config = dict(
    activation='swiglu',
    router_score='sigmoid',
    normalize_top_k=True,
    norm='rmsnorm',
    tie_embeddings='early',
    dataset='wikipedia_en',
)
Below are experts of layer 4 (counted from 0) of a mixture-of-experts language model. Rows are named router (the router's row for the expert) and show model dimensions 0-95. Each number is 128 + 32 x the weight over its row's rms, rounded and kept within 0 to 255. Numbers have three digits each.
After each expert's rows: "comes before" lists some tokens at least twice as common just after its tokens as in all text. This comes from a sample of Wikipedia text that the model never trained on. Tokens count by the router's weight.

# expert 62
router:100085135129134114158150161126112162123137119174152119141144180100124142037148145129031090095122076081134161149173164117100121126138187127092145086126128087131145122099165181184104146085114126115144178147107112094122117094172065098141049135101067142117122128179135123179104139109172197154
comes before: "\n\n", " The", "\n", " He", "==", " In "

# expert 78
router:102110133131129090106171098116158121120074120090139135084088153151121087131202101045150175101125101136119136071088147151120154091118109171114097098116086168137122127115145151069112126194098137136130077083149105165041126091047123139138109118140066165146154128127142134046086127102152187125
comes before: " | ", ".", "–", " |", ", ", ":"

# expert 1
router:158111123101138148091037063172095111088137120121117110179120063158131131123127103192142172131090106111121085086088131152103124074087138127105127148133148133173148152090142107086146167178148110145149122175167103096063123097119099157107125127164120164119141194099096098109135122076160202088
comes before: " | ", ".", " |", "–", ", ", ","

# expert 72
router:112110162140143175117120093129108141094115187144117152138064128130121101091128135127146147139142177137095109099144102134080159121096066129131169080110178211139164150187094144110173147105137139084175105109128103159131179120064139093109097067060076111208171162081157143072118174130116113097
comes before: "\n", "\n\n", "|", "| ", "-", " | \""

# expert 5
router:136108077132125100162159144105165104141168135051092017138108108120149109136136087129144155169115084142173117150122102145100102088108103079103138197133068026152208126095098077116136132163192084076119142134158154122093156155088122085121151152105150128075148106125163109124136141100169092146
comes before: "1", "| ", "2", "|", "-", "="

# expert 93
router:133144188180093111095093089114131143128104145130060174152088141147153150098195139122141155143203105155137111063162141132114157177101078155167167110113147169125145100207064117107142141128139102122165133085122086147124151081079113128104108130071052141101152158097096154077073141165120140072
comes before: "–", ")", "\n", " |", "),", ")."

# expert 3
router:167144127067089115124077077152091083116121090153137108124117091153127122142129085167127212121072112123150131127097111166112143069075168118141101174163082132146190138109134091088163200183138138147138094144178119108058122143098092182134093121162136157134154165118080064081102120108114203109
comes before: " | ", ".", " |", "–", ", ", ","

# expert 89
router:111148174155085148073129128131147133121141133113063131128101132199168151102078134113155174134119129112123146055122161122111116137087100071097075095124138121207074113171084098089147118159175156104163089066130108144138147117059097106144099165120076107162173102099071143058070124152081109092
comes before: "\n", "| ", "|", "-", "- ", "  -"

# expert 55
router:079092126078099099138142156123154139138105129133151090124098147094143127110091137148073141043112106136149169160169184103136112107135141138110166123149125136156150140078136159132113152109127144156120159181066127147151126110209090083142061169109081146108176146115146158117127087122145169164
comes before: "\n\n", " The", "1", " He", "2", "=="

# expert 28
router:133082151085139115171118159119177196149155141118134134117131107155107091162159101089172161113141126087163125105050119130119069116111125140099168125121083088098083123064081064126102151114118125105146162082186116133195200128158171109157079133098140101165139074125157144137130142161089121143
comes before: "2", "1", "\n\n", "The", " The", "0"

# expert 87
router:125149116120089157166131162158114120144181131108185197123075113147146129128189115211107127123149148093103151118137156043090184163044119175117170153135103195139112109149132107151072118119137134084172127130122126095139080151114112138096162133160121129106153135115066101080166083140118092088
comes before: ".", " of", " |", ",", " and", " of the"

# expert 54
router:045131106093146078120136172077150137157099062141110115085145141091131098149115070159185120177147082100122148134139154173156121106106126159100171098171094127133203128093090176113153137130145119192163129121188149084132144121153115093118102129142111159115134107056075137086096125116146149110
comes before: "1", "2", "0", "3", "4", "5"

# expert 65
router:096098128087136051122176227115104135125114070108139129132142121157184123099115099125125168170128056098095145151112159195177152092136150208106114080161081124145130148095138129118133108065095103158154166124103122120122155120124117104157111111141125146131113140091054120113109115188110133164
comes before: "1", "2", "0", "3", "4", "5"

# expert 83
router:119085111135146101119173117128155098125131133110156144093092131183130116105188076069137183104161112121152098077080100141125158124081132174101140101117105169122153105134123107097122147151128125130130086068119125151037152126088137102138062126157056163149150103098142134045105159104101159143
comes before: " | ", ".", "–", ", ", ",", " |"

# expert 86
router:114141176158108125114139118100117136110104148124068200142060123175135144097146144150142160153168112137122118087120135128120176147106105133151167093083185186147124095192098142108150129140147120099196115073132119160130161061052127105134084094092088157156129155080105134043078132159067138085
comes before: "\n", " | ", "–", " |", ".", ")"

# expert 17
router:148135084090117094075139149095125126103101108057142062116061121131117089148114097110114187152124112146172147142118106120132127133153163097092134162125057081150244121109093111146143149182207078070119148068169126158111146149105151092151091140129152127090134079120187139105105151098139135114
comes before: "| ", "-", "|", "=", "2", ":"

# expert 74
router:049165127175122150077122126115083132063136155155105199101079119138118119079137145154114109098183106142122123064141158148137141155118121129202174089081179161144132114194104156118133119144177080125138151125120142164104152095062100120150079111109073173151145147140063146169114143169103116127
comes before: "\n", "–", ")", " |", ".", "\n\n"